Below are experts of layer 4 (counted from 0) of a mixture-of-experts language model. Rows are named router (the router's row for the expert), gate (a neuron's input weights, with its number), up (a neuron's input weights, with its number) and show model dimensions 80-119. Each number is 500 + 40 x the weight over its row's rms, rounded and kept within 0 to 999. Numbers have three digits each.
After each expert's rows: "mostly gets" lists some tokens that are sent to it at least half of the time; "comes after" lists some tokens at least twice as common just before its tokens as in all text. This comes from a sample of Wikipedia text that the model never trained on. Tokens count by the router's weight.

# expert 18
router:493523546535518532490500484470424515528500443496462503475509525499489473437553514494496537559460514553548566509590507474
gate0:513501477471459518533522496461544544418572451524493604544499448430496532531499569482536450459415478468518540479503444568
up0:534515502504469528507485515488560488463510442480530500471464474471461444522485503535392475486485502487463508450496522519
gate1:503480557493505474458530520411493477501475471500397460479498529507512475512466503449473505536501455531446509470555465520
up1:452483556507537537517529536476463490520508531466584533416430491467499536542514451464495512527526524497509494498494501464
gate2:473440447572460524434516530434498464518489482458417533492504546520414530504510531501464555473495550473486620418499485478
up2:574499505528480575399572484501514500465473449560462534464574468570485511441488532453492447446506546459446565459507466443
gate3:515535507533557524544539430511538539508483507453585501530513519525517438438536531495438485496499523532474513435524478462
up3:481591458540505505603498444441533537471476452490573424525535500494495408460441536534505537522517499484503515493530547457
gate4:494493522507463504531474525508527503524559530546493544522485466492511434507550525469504501436559506503465496516523468574
up4:478478472490524504394549553545525516436508435493490463457521503488550514542536494490569532488439485519512458460529579435
gate5:525514507557483566517493494541432529525443447485472525477464474526507533469510535568516479492438473491532551417539476545
up5:485431463460522526471462546508462512535457516453500508544480502487555477413529480579514510522491458450479511463479519524
gate6:537513490551498474468525515462445511455546461540448535593486515459468496457504566518481426556512506476451436463499481567
up6:508516482465519490521551555493515471505516484550421442491415517494560497494496392527497480481475447502483495483498499506
gate7:530541441529563525495467453467504513539503472469508451487462394527534509550530493557407449537481546525467438438505506501
up7:520447568464480433539477520498483547515465498444514490574463487464425494536459506476487542535454514477530495550481512501
mostly gets: "ñ", "zz", "atch", "itch", "ih", "tt"
comes after: "K", "Ch", "R", "T", "Sh", "Y"

# expert 119
router:499534525587596508450452487557490490595491481461509476459506536513479524407548506467519518493430437534500543486532494468
gate0:484451486502515450492514468455555580472501526542438534486485493494437531480547550487496557549478465456530452501525480500
up0:479463453497472490493489524459539597515517518524426476460470470495449500486533547548518541540523466490513452507502492525
gate1:520506519460537526450504558489541528483482501463498528461494485487492447515537567481531504590500507532559487549509452505
up1:486492490541461468550513441509465462516498510542509478538512512512506571492466438500472487409507490472438523434483546506
gate2:494525540518480441458511555438462398449505475500565479516546508518503524501519484488554456474541539533506580462483560502
up2:525500433536445464471484584496487447453538502544565477562498500516509466497466481483508514508570527525492561479474554505
gate3:535474547529525436464467511487476509533500479519434496446553469479487402474516473526480515503500524509502458504524490461
up3:496549525449464439547478499478487480550499542527515495495476487414474531494443459478547528435521495501455461467509574432
gate4:430499506469514514479484501504465569546558493463437489493479427489413460580569459505511582520499506516538467501562441588
up4:542538428487517486544483500481499424548455485442529511467475474538523507505498489532526472509544492531522506490548565421
gate5:484514472435448493497468535473479486488498506465504517536556487511528416494488551472514531551474488471509510493517520475
up5:515520538592512491549564466555543505534513508445498506472445471492478514511498451495542490479547511525505473463480449508
gate6:427454469525489522538549519477432542551444478485483493505547530480543457474549479483436540540534487550524476567488494504
up6:593547502468519469478501482501567534451526498512540510469467465505473531500453528512582451504522525458469488464494470511
gate7:451512446509514564397472580532445513494470510519494419445523471519517525529554481430483487520551511477520491525562467511
up7:447464497523518542471462514540501537571419554516560418460493488482437499508496476498460519530525515476478479507530422551
mostly gets: "7", "6", "4", "8", "5", "9"
comes after: "201", "200", "202", "199", "198", "197"

# expert 2
router:485529537588506498452476465528421520551467495450463466463532543515481544490538508479524573484463469556599523533548470461
gate1:490552472493493477453439554472542524583502499471564461499470561525492512427528481486454493464490471524516483588463473446
up1:503540455462498485444456565468525514585499492480573455503483574523479526433523484476440484447485480503512469585460458422
gate2:481577552509491568515479480470502527481536505430570498516447467494559509494487531536547562492600474469514482514460533482
up2:469584544515490560520488467471491520486549505445559497529463477497551513494484538531550551506596481469513479498464548481
gate3:531612513405504496462531465514511550515490511462551512560523499505476471484462516490526542479453490533465461540482530492
up3:493392483596511476537468515490465477480517487529460480449480509492533530503530483524486479531533510469551522460518464503
gate4:491511553409566539492433500592412472506493441399496513434478427535481439478475451561493551533549497491493559572490516483
up4:482526551416577542483423505588424482502496444407477519438479420552490436482462443562493547518567493498494567577479511476
gate5:551535560447528465493517488537484454550452485519520492448474527497517533479491467497545479518514469506510521486549541542
up5:537463451468503531535516404478493519516467504506546397507462409469513506504495495503518496495524433501465445469477512583
gate6:497564495488469514483569485520558487515506473527477539478519457567518511545552451438480557561492470495497512517509510508
up6:499439494512531488517433528484441514486497525481521466522484547432492482453446541559533447445516535507502493481494491492
gate7:500439531574592460510476510526399540514500453414537538500467471502554465560515496498474550537478537479505457534538524528
up7:489574465442419553490524504477597465497514539579473463515542527497439560435502513499526444479521455519493551477475497455
gate8:479542442626529487544446537456422486514514532503537512480531504493557467493518479475511497501591538492554495522487502547
up8:459574428616541448575426532461429494509513525516529513483515492503562483491533492483518512518582543486539482498486529542
mostly gets: "Obl", " ", ") ", "LINEAR ", "MF ", "femin"
comes after: "| ", "2", "1", "6", "3", "4"

# expert 165
router:470518561553526484433462513508483542621437523476462457485494544518499537447535555497545531533484482524526500530516484467
gate1:458518538531480473455440552442516508517533473534525580564481461502558544537494496521540514487536518512499450495521518560
up1:479458552491513491460366549457504463527497465434465579547485479490552493532501531525535513526513541510522462516516523546
gate2:494418527556502548512524572519492546540587446477433488479487423535494467510599522466533532543524512503460488507518473485
up2:487428532558525546520524572527484550532591453470438495488473414530497475508580522463537514555526502503459492507516479474
gate3:486554536533427540411488551525485534507541453486471507526565599522470518616556496493498573522475564482559484503537499539
up3:459543540544432531394470543510505573508546455483456484524561601530476514609536488505513550519453558481554487492528499571
gate4:581478539487476474513505573514484496511509526552531495497471511500458422507523490429595518449503484517467522446505483503
up4:424507473514526518485496433498507501491487472446443501489538476500537556496478512554406471554503532475527490529508518509
gate5:498487541569544514458482531471581520545487482555524585553494604440492471539552486516510537508569474555517461531439505506
up5:510506449399481477536505500522420467471496529442470413453516394559500534472436514492471465500448524432487514486572515490
gate6:414442564510511491553506474433495508550477496495491479529513552517555495503557497486499463514520516508548450483546408465
up6:423455565505517486536511465438510508554484494489490458518507541509545481498555499491511462508511506505539463465542424494
gate7:505470528564437435442491562512534443514626555445507566489515541548474465445514444471448557555523513519491434523466454497
up7:497468452441582525558499486504380497544487455565571557548526504501527515547498510531539388448539480510451506387527470500
gate8:454571385547497482492530564538528565442564509525505458562520464539486592451545491466518477487512505525517468524495466552
up8:464598364536495467481543575544542563451576512516522456553486469524493564462525504478530493513519506505510507494493472555
mostly gets: "He ", "She ", "They ", "he ", "and ", "she "
comes after: ", ", ". ", "where ", ") ", "), ", "when "

# expert 158
router:463543555546537490457448445543459536554482535469489464462526530525461531421529520438559552519464408511526556526526471439
gate0:420554498540590565524518467554544503556440480556486560407501487457466535494529507484498482491514511527489510495521439510
up0:426558595480554591501557460520498514530454528558474562390503406466507567510480500504529457477528533538525509463529495502
gate1:461580533453526470524504436501550548535496512457421516479515507481495483485572509443455565516499487537515524540488505490
up1:544388511499438567462485572485468470474494493543582542550469471535492499514418512527560477478505515459481466452522480534
gate2:513513557533440462462499468516488560567475376512487480449441516468518486469470572485503543536518494523560578493564489449
up2:540499567529458444498493474503529530566488382493485500427434483481538452489452537473520531534542483523573559490568517495
gate3:420531547523526426469467569460495532505499555506457480396490516429505547541617425441468458507515540461509540525524504449
up3:454525546553533425470475562452470520520476529503442465383475535437509538534603437465484468526484537464516532543523501461
gate4:421531507502512538470508497539410512504485486467464488462538579431498535564501525434495543556472469508545546547439506482
up4:454553512490503528479481515542463528476467493466454511438551558422533504540496505431472539536444484490540524533442513520
gate5:458541596486472463485460508485435542513430475439431458518550578457484520470510514482568512490516490570592528460518482429
up5:493550570525476454533457520511434473505446484433414484502516570464535558484533506479511510490535459564585529486488472452
gate6:520490475453539497505509544454497541527532514530438492476516531485481480474511545457496497494451552525493511495511460596
up6:429528551572556502500489459525516418461479529482588489550494476469546572508484480532474482551593504508463487502513535438
gate7:477524515493504451485516521469420554451519484497504405475500563522522428523511540450523559510543522489513509521526490453
up7:524510537405559485512566513474472576445528500479549427516511556562481503533502539468473488510527522462506497464547482471
mostly gets: "0", "century", "8", "ists", "9", "5"
comes after: "201", "200", "202", "199", "198", "–"

# expert 141
router:465506536532583574474509491527441511582450473423482487431538548525489513471560510445495555529468505495551518584544461448
gate1:532545510449483499421497533500487473516492563479529450471500475532516473525445546557549569484518498479535511606472553517
up1:521510523424504522469498514511492472529512536507499450469465445581520479530458500539514566481501498456539511607480592530
gate2:540510510499478507574392479479508495497511448471579450516495571499543485473544481499439452581534513484539444586579527480
up2:518517512493470528582378473482500503489507465459574434533498544516523466472515509500490485567556514476527446592538526474
gate3:524520419574525504474442471438436485496480512448507533449506504541507470538532492543472473500518504520546434518521535526
up3:448502552447464441476551481555462544462574474543435460507471466463554488479463518477515530484503511444440521420476469492
gate4:461561524508580460525564497519539466561536530539493484470501451497537545601580523547480440517428571544494515490417532527
up4:457554524481566462532548481518529467571543529542507499457506478492540534587561519536469448499420563549509511489418518515
gate5:451539548556443518517527508520552540455418447521530461531478540502460474530518483595446466497486551488578509507538500547
up5:455555533548440501517503504528507514472427452536537434546515531501427515524539480593470477498486571507576527536531507552
gate6:530483448493503573457543511548413504527405521403428511493516469509523465551549498362452557535442472526498527522467456492
up6:540483452500493565451539506535412504524398521405417507498521468508512480559534499369445560530445469525513531508463466488
gate7:552483453520491553472535462497527447505423504483462521450578502407449467534540532447419457513509457505562578577520505451
up7:465509552465504459535463538517520536500584489512527489585427466578550521474471476555592550464481573497480452428486487538
gate8:451509461433469473551455500494453411542494541476525533498557452512508450470472516479566451512575440433459541522515527527
up8:462508447422465488541464493496449423538502550471528542500555463498504461476481528474553437511558443442469534531510522524
mostly gets: "±% ", "Pld ", "Apps ", "Votes ", "Candidate ", "Pts "
comes after: "| ", "|", "No", "Votes ", "+", "±% "

# expert 100
router:489530529521516518476445431557461568528491417486431436482539503524474529448572540466562553487455501535594552514558459428
gate0:383522582580495505493530507518499497521553481485486460482538516529495467510458504550489532569449515558507550430520498445
up0:454458486553547539512410466536466486544444477533403504519511512508484566502551542555519491547465515492537504580515454439
gate1:387519520533535503456451469522468501539447489476432389536544505472493491520423556515496599506551515443464475527525493462
up1:446519527503524496508430470499444539513453521477444441530506474520444490503466552519493531471484538438466489499556476479
gate2:455536541596493515479523466490475507489480537424490509442480595495525456486467552501487525529510479533523573511469520536
up2:519488466466486495545465514539508511506492449526530490592510411563492557483530477492549522494478553477537452504572494476
gate3:541517531525577479410477502546520491479399509553488410557508497496558597523546475518481568462515497488498559458490509439
up3:616502558452566527444554541489451520517498475497468474518506525515561472481509544469447524491544515488562467472454572543
gate4:564542593536482532433516556459549505516556497490452540475540485524549469473544488483498522456450530536560488552493493472
up4:544466532599491506476491492478537546477491549508426502389519577455544436479595499463479539424450489526521559549511550510
gate5:481485535502502533484498469523405514532476491391473512482541459496514494427532441460541504527463495478507479588569523504
up5:508536488500536479468465491483510538497555510604512465564427479510488446527454524547406483437497536475452507414468499465
gate6:488544523532568467489486485486499526547530532433487462407524552529496528450495538458542501545440559567535447489516456507
up6:475524473526541452510513480487548515507532564464494477438536541514493505425491473490489503514479547559513477503510440471
gate7:519580538485517556465511482494498555575356520498493572461465504520444500477505574470535502527549492500514526568478518464
up7:468422508501467557488570509472497456437505542488527486507561522534520538549518457551462523492526495505461591434535466551
mostly gets: "New ", "Great ", "Public ", "national ", "Civil ", "National "
comes after: "the ", "| ", "The ", "- ", "of ", ": "

# expert 188
router:471526528562541498457463443511465521553480493446458465469540554492486485434559501459509552540468448536535540511509465435
gate0:501523484586491485509483527518398445506441479445474493455541527460544516489555547544529476488503487483513507520528470522
up0:575436503597529491539463529573494504492497484468453502498560525412504520504559537485583478426544499500536478543505480542
gate1:447594576519550519489482470504501521547465539448517454430500513549531567445555504518510529534458502554474542540512522443
up1:495485546524503519453527496465489558523484528492601494502521507484472630525510514515493499505539507571522559462499453475
gate2:434583496540524532515411480476457537420469488434403443499556485504466490429584463448491585538526451513500519479532473456
up2:516461548482449482422554520527480460504481475496435442490471538524456471494507505506543467440491521519563466547525521534
gate3:456502560530500482485498501568453540465447486389516450544585527521503522522519506451514591541466493485506499489466499459
up3:542504465464534493466470519450527438540526521596465508419444508510524469474509466523477398510511492519478480503544549516
gate4:478501530427526514497480471504394520454427526439434472440566576493531488493508529497550567528503442564570541507574453403
up4:475493511478518485495492484504394521444444528421446433464563567474546484513541561503562603525551457593541546498553435409
gate5:411488506529540485520483478485420488457502503454535479472525487547484543527538533484487489575452519504532520538485433459
up5:539496456519470516482475532502492530540427509447513481440545529550483477501510471496535473606523493529464525526493566552
gate6:432490505492532534506522548486426426530487480468482531491578506544532549531539478491532500486544512492538483499523488467
up6:469496515598501475446516473463467485520503512566560507418469402493538552527536490500547593523524494521480530497504490563
gate7:441550564549557570469494528528467473507460535506484461420539529540462450501492508469532517492513511520540459552489496456
up7:482536431512500440510481495471471548509551477456465533494491445436556558490551518525467513484451492447448584483509486540
mostly gets: "September", "32", "November", "12", "four", "14"
comes after: "| ", "N ", "°", "^{", "; ", "("

# expert 191
router:476517565528536512484486444553497526558482508466445454463528532507492505398520514433530560486469386515555563514517459454
gate0:453496500473526503478512518477501490514456415491426406558532532511470449487476503442504509532443528503539476444534566503
up0:447502464481489517569490533519496474492484494544442452460433540536542468493423540496548477597497493490524484472465526485
gate1:552548554549605538457472430532494543486463513530516488583508526531474508496528537448527509531482493493523516553476471445
up1:498577558546605532490455412518486548486455524554489496548534525544475496513591495451537477471490493481526519543485474465
gate2:453537621510553493468444475497479505521499471509516524488559543494466560526559504529480453550550534489544514563484479431
up2:527469607477529458467476561520523510535549465511468498482527453478476511484451553536524497502435535516517483525501489456
gate3:464498496570501484454491432486428507481424469489520485438505483526506518497518497562510542534529495513529528569524496491
up3:483560549540484519453482423456509492485443451484532509491517470510456519500509489520499566545522492538535520583520522534
gate4:462488537512514500518424443472461474518473548489500515532533541500532518505516504442493521500538443526564492506509485430
up4:454479504510512463527431464500439467482495516446505501505542529512524481511533530481486550515537456532525511541496516437
gate5:437554510512487515432427524451437533474462499459459482443507479537522522505523523532566559506464514529512532503531502453
up5:430561499474459511448412473444516501487487526501544532493522443489497519475512524513536550480498481518538534551494540505
gate6:481539519489508511485525460543468490532498473498543460489522512484442553525555469455500492535456483494491510515488417520
up6:558461554570468501434602506535472470478466496539568509517597517510543639462474434512485515493457501502529515487505428451
gate7:476531502464556502456502491461478560537447516495497558437556536544477531532552571445525483566460490503484492497525447466
up7:524443513541457523548479515563533428460554461527483439539467475486535513478451423566489535427515515477548529498469548575
mostly gets: "13", "15", "24", "25", "12", "23"
comes after: "| ", "; ", "–", "(", ",", "/"

# expert 126
router:461509539527521497430472426460473506523499452458452457502507531527468521435553492461504633510442488550577566516569428453
gate0:507538545581534497508485497557433526492428519538503459449515510573479615528475492515555511494510471496506521469483536399
up0:454585601566517511523510564530459526527466516510486477422523513548498591513532501477494489506544482493445485493484492433
gate1:468463498509480501401476535541495489516462562508493511442545530532474490444499496523523489563415523497506540566465441479
up1:448522506494456531580477544499510531460500425500610467549471474466511502513513469455495568491540481450484482422498533521
gate2:404534588536522475433469562531476505526474500490493434434528568524530517481511527473464492512547485523521494495486540516
up2:575427466452478541529515452500501507482584532464517527502464435446489507531547499516548502480508489507490509518511478484
gate3:481499479577496574445483536537447482530480480532543417438532482497516518501504486479483540529429486553528523483481470495
up3:473496473481455494548482458470498436531477512547485552581589451526475441487454536448524453521549494447591501514497542492
gate4:469465497562601501427500490548520452498484525495516481525561530536497533462511582446576529518535462496422534501480468473
up4:447492496535566488501495483510492505508520512498524472513527550490485511489513550480527504495515480557465515516541454469
gate5:451526557518528504472477469518417532546486525444429455496530483422545472503431508531533537538412500456481541512493471509
up5:484476455457526475519558499451586497525535521563526492540428523554509540468528491500518514465605482499505513556515458580
gate6:454502502570464571454512489481458581466431478461493473527519549505537574493549546542549524416479467511472542467504546456
up6:488529514510542446548495558500543388576544524530484488478483492503450492477474484464390497574489530541515478521517476519
gate7:497438520521557496502454515534480513492484519458529484401507525478513545510539535503516528586486481450558506552487471498
up7:500529477466494483491545484462489505490471459514465542601497502538465470470461487488499447436530502563468457450499559526
mostly gets: "Alf", "Mav", "Pseud", "Sul"
comes after: ", ", "\n\n", ". ", "of ", "- ", "the "

# expert 78
router:468576507522572499477450500472485485551438462480443468483542499495454486461519489491484584524511512525566573511507495471
gate0:454561425502519420511550538492560494498471459523466571556564452505459503451501529456511494476507518508449515557527538512
up0:442488527460531491533485494553543546435520416480474464534488566496528503501584487593520566530553489507435539448467487513
gate1:515399500469449480429584493486503499460508465505562504474512476480494489451536577478454528438454486411566514519462441517
up1:476511430573538547539488517501527433501481519489575595551532432520528517569513506531494477466531544486489549453493516508
gate2:567462496439515472503461522457466536511506473525529564469526435492555487454457517519542439447532485490471512507510554521
up2:526461513456519473514463523444463525500497483512531546488554456478533506460477497500512456461524504503484510498493586515
gate3:583533523475510462506442393448459526522538537456517433477499556492542526464496534500566537559542488578483532579483580538
up3:558490490451507466519485441434434470493511549453473429486499546456521552484488555532539534485482450614515547581459571554
gate4:449547548523506509558486494484525524544576547528473442497490438423471522543499486509576538542505515480501575477508476529
up4:537455470478495492447517477518478474455432442474515549504517560557541496467507523476416469463509472512519437527506517456
gate5:469503439523442491471474545495544487488441436466467520554479461472474482628472527532522463499560503481438489476491514559
up5:463517524508544534524511523537509424489543524499458455544539508562483485443436449490546439490452527485474502443533532420
gate6:543535528494541492478542447523502486492423432520495465469510502572456448470507510493541521452510497519449521564555597516
up6:520542538467549504465551452536507474501435416501508460486514488569486454487492520487544511447519500516419544547538603499
gate7:592524590517513509464476442583479544541402475540525520576475449536523447443566566510489512515505491488509525507536586508
up7:577526564514520509468491483603491539534405495559522496609436442526520460420571579498481538510522501499507522512530580496
mostly gets: "ij", "ę", "ubl", "udi", "inj", "č"
comes after: "N", "V", "K", "Z", "S", "J"

# expert 80
router:447537512539506532481484444511460559541489436460433476500547537535485496456557527467501566531477463528563580548551450466
gate0:501556512544538482473482543515454537532389527481509471436560537576498525444562538474464538520511495482470489561548494496
up0:450579518525544482511485516509452521548374544462525441440541570588544485459572563471511494497476458518500473561527533464
gate1:461560480578570502499511508472452482485494409469461448502563434520530523514480513468509534507463510488578553508475538554
up1:501489540449463519483481447514529533509539556519555547506460461513496492508541454513440437500483520496443465476565470459
gate2:457499487488457518489485510476520492533522493519505509493440498509497488527460500515577515451498523516474582543491360453
up2:529489506522566500547463469524462526487500523471493464508590515508488552481572504482431511536511471490518466484545574534
gate3:517456506484568471460523452509511516509424490493471436512494520490505532526524521525529575498500501500486525537491507485
up3:490497539489537421509570475532540484572495479439419437550534481427511486487492479523536593476508482498490502563547469478
gate4:500563514560610552458529494491455506477474490507408502465463564485427486453499487524496572469441505570520554468509425456
up4:475547546535549542447479487519452498489532514509395546489536557477515454460476494483530526473486484547528529445483431445
gate5:475547551601488548440463461485418477443461485406449557458546569485533531506523507488521549532452461517516493554488464443
up5:522541470379500482540492495519541539555488502573575471526467452527532448512491499550520513492590517491461555483518569585
gate6:548508508517558533476432505554495555546487513536461508453510534509468487510533506494607461517486507510535516581479471466
up6:494532508486461435524561491428590529472476441460476487558453501513558460497438480547417546503482487476493510459511511530
gate7:437492510589546513498534490530432578533440397449507461455548535541430560498501561499538473475508481505543575510569520512
up7:458517555483461497416490432478517536558527422553474461464450506481497520461526503471550475525506507511516551476521416613
mostly gets: "Western ", "Old ", "Football ", "Olympic ", "South ", "Northern "
comes after: "the ", "The ", "of ", "s ", ": ", "in "

# expert 64
router:470534554541520488464459452524478521530499534494437450466533527503498466464549490467536582523441480523515545495493499453
gate1:519541504513537509453427490483491462541465517423510476471530529498457497432560512406535458553546491478472523533511451460
up1:489495469488436452504576517492482519440537471568457527520447533460534473539437520549429503448462488474523497472516579506
gate2:419591464517515492558436539533433504540412505495482455534474481455540525476457542454517548519451468530528578521527477477
up2:454618410548480490531438509544471515542462437518446479556521457505500563451424512477517503519461483520509522474495530519
gate3:489502484537512568504484534494513538559458420488516451475502531552508374487531497434522588510441479450566465555515499473
up3:475601444464475457501518489456535503461513587535557472480486530518541625524496465558406399539503484489473513517461520548
gate4:493505566564583524483475462543470543515465568480464500450560491489518531542549517506518493565453487462498515587477537448
up4:452495452454383540502459537438501462503530433498482537566515537529504493474495460486509528390514512494484496431550415560
gate5:516541501612531482475467571490509516485488497475486549487500559570463524488572530534505491519506497538525495503526448457
up5:470432479474564504531506485483473505555406477516515497529497482489456492500495461475408501532465495465476502524488529483
gate6:437533521494527490462511470462487494498487499490466452473474568406506514435502582501497527470456504508527453564461452495
up6:501536464486451467514428537542514528478506500469568522506547471540470500535528418497527472549536501483454524490514529554
gate7:549547512407512517498449485490465480504579455415472447469486475518530535491509569490523570483437498521513477529551497503
up7:501447523539520564453449494511510401492578439515472462535469457477464597433520481487465489503467487452477455536576552524
gate8:503568470540562444514493496520566515579469401468494490457527534523454510469505552481454492542463484503569526576511482497
up8:470424529473424541476521521483447506408512582547526507579487468479544508507463462527547519439533511465421455422460507487
mostly gets: "disambiguation", "\n ", "\n  ", "=====", "\n    ", "  "
comes after: ")", ".", "\n", "\n  ", "\n\n", ") "

# expert 92
router:473524544480523483464465460483499508531452537437451432463542537520524509460543506446503586498494468532568536584495475450
gate1:474556462485533543468511454464493599577480507536506492444556475552496537430516501531464492486518494532498568501491470447
up1:508464545506458455521491555533473436458561499510470462576468507470522488538509490500557468479517508459478395522519606563
gate2:464509533557519467549468481490457498564484420489551504508512532430491533492494484424521533546481505516514540503555478448
up2:562530492522507545450424411532487382562476378554453496466439492479489562461507512536522482557432511466600561557526453514
gate3:489541527534530493488393484530529514534467461402541505522490535509454502438589583453475500500486532530600538440504452452
up3:520463494427489480476630476484535493498487493609483477512514466501534485534428433527495511539485481494419489527492536540
gate4:480476516454516524518452492490427500471461503508490533496512516557422521504538560511493502529496455530494484559568434485
up4:493503495462555532482494501516499504474542469506531507528546564525446491501472588524496479561439506457494528525484510523
gate5:500532460503486417515444537554476502570545501436494537528484542541476459480577555503493543557544483545538538472443527503
up5:501605615489513441466542511469488477513496469559489475488453435500447556512457486527512507533542489457457464527528515427
gate6:473566554569539485469505471474483503526510468480520472407501518501453564492462511463571557504472497574465514502504465519
up6:532496503520409534513448496534578483484462489527486553547480495531522543531486478539494419595516512464554566454474502467
gate7:536580446587530486485507472509537511502521537443491471499541548504502537446534520444503554515486526516537479479547487524
up7:507556432575540496458526519531504496520515521439517476507527560507465554469539539459505484492514503508514475457542486531
gate8:524533502518566499487425531559467535525512493499470403495591488522493528497478515514522501582408492472513478555514437461
up8:473456496527497521512594467439510467495529514509521607489420538468488477501524513479452497443579510532530514483502594545
mostly gets: "±% ", "Turnout ", "Result ", "Loss ", "Pts ", "GF "
comes after: "| ", "0 ", "0", "1 ", "1", "2"

# expert 104
router:462568530522531470469450467526457535545465476461482439457534502511500507480558542489548577534440502528509540555489491477
gate0:531488529513513485513492492531460527494573485476494490522483518532524466439492526541481545530484528520541566534453513487
up0:513459549531497548478559470494441509509539493451496574560502527523495522484543502568532508555504506490499496520447533513
gate1:506536495561561537434411471448510465557539522503494503479542524504500470491509550460543511459497492470472524524521522455
up1:573497473524518522477461447376527489524579494547448525475517456485482454498545505510520454461518470501518481541507538482
gate2:474447573563540547449504474461486526503473524488410469411510569482515526491519469482498569502478500525527585490577521448
up2:469446536533510564424531460457487512551438547476416454436498577508502541505513516453520551529521477551522549533577480504
gate3:500511486560501456509408432454415505486437500477497488528516561513457526446503471465396527527493499530504526436519447489
up3:478503505469498542546622517541599482539554487528517536486495441483580511519492522595608543528477483455445530555478515463
gate4:421454576489580497457454487508473583519431484532479496486578526505486523507486511470523539508541501514506539518580493484
up4:464484556465550492483495475544517496509480502505472553538514492517519485502461522456528492483550483462524541533568512472
gate5:475539530537497503488488452532481547583552529426546467422526544511507498451484579389533566512432506500530493517554418446
up5:486540576542532488500462452542497542596544542419548451432531542515480522460505565408503592509463490520504509507532385449
gate6:454490516506534519474462454515498498523526498443494534503437542526494461485498528499510484486444524598525516479528509468
up6:529519477463457511523551561488549421471506484521476504515530489453508512489530471540463524487560478461526495532492461531
gate7:491540542442503494445422407552535550510484455504476490477543506548466504449532525462532587522475499582547512495545422391
up7:500560547453521498452434421549529546505480450502472484477556489535495514459510531483528606524476504563534506479532444390
mostly gets: "\" ", "00 ", "} ", "%) ", "% ", "] "
comes after: ".", ":", "–", "-", ",", "00"

# expert 71
router:456549488523508557467448461485479519548498443461472447452532532498476525478561583456567545522475460541549553567544458458
gate0:538506480555503529495516510526476560535615527462511529520498471496456567506524482465539493441522472485525507552475536524
up0:478489509430508516501495495493529458467388499499507463480510534496541421533466495518429507559458522519476475451504475476
gate1:559497539424519475463418543608424564535517443452423468477492493495494551467537459481499528519469429542546548461466443486
up1:445539442577481549528623482459560492451499543513578538494593540534508440512465565518490495499527524460464492523523577465
gate2:483540497557529501431547505548498489523558523502516571445496516538479497474459552427519513506455441470527519550490437469
up2:467483533478526529472435489529515553487479504513454500503499511471547475474460481435476402446461470531510536523486455587
gate3:550493479496499469435458498421490508525557554415600553493503434454509524493503503584476432466542548490471539534474532540
up3:553498484506489475426456516413501510514553558424593570492489433468504531494504502591491416449542549491481534524467538533
gate4:544494572535553546577410455518453506540476468498510470495491415486529531447540537472509511555558514494464490519501472548
up4:448540394474448440431567540491531496446537537466513507521520585532473471545454490535472492436446485516515526470495528472
gate5:513546497557577464457540570483550527499544488515473490525566507502527517487444597455520553459523500551515505483485506513
up5:458542481384455500532492479490443472550407481430457507522443478553497521540497419534430433549435505452479494505463478480
gate6:555560472596531458477484533504505542493527482378540575573461446507469540512534508509527568506481495519477546434422462493
up6:542581398612443446483477533501530467548523464417507473568506492517484520500474504523543534492551509495511490517463518494
gate7:609574532576534479438432437466500505469499461519513420480450458496530503455480519530534448513485495527491543492515552525
up7:575565537597496466454466452464491519483485466534536444453438498513479526484434551480512441497439519505467527499489488532
mostly gets: "North ", "South ", "West ", "Home ", "Premier ", "Central "
comes after: "the ", "| ", "The ", ": ", "s ", "\""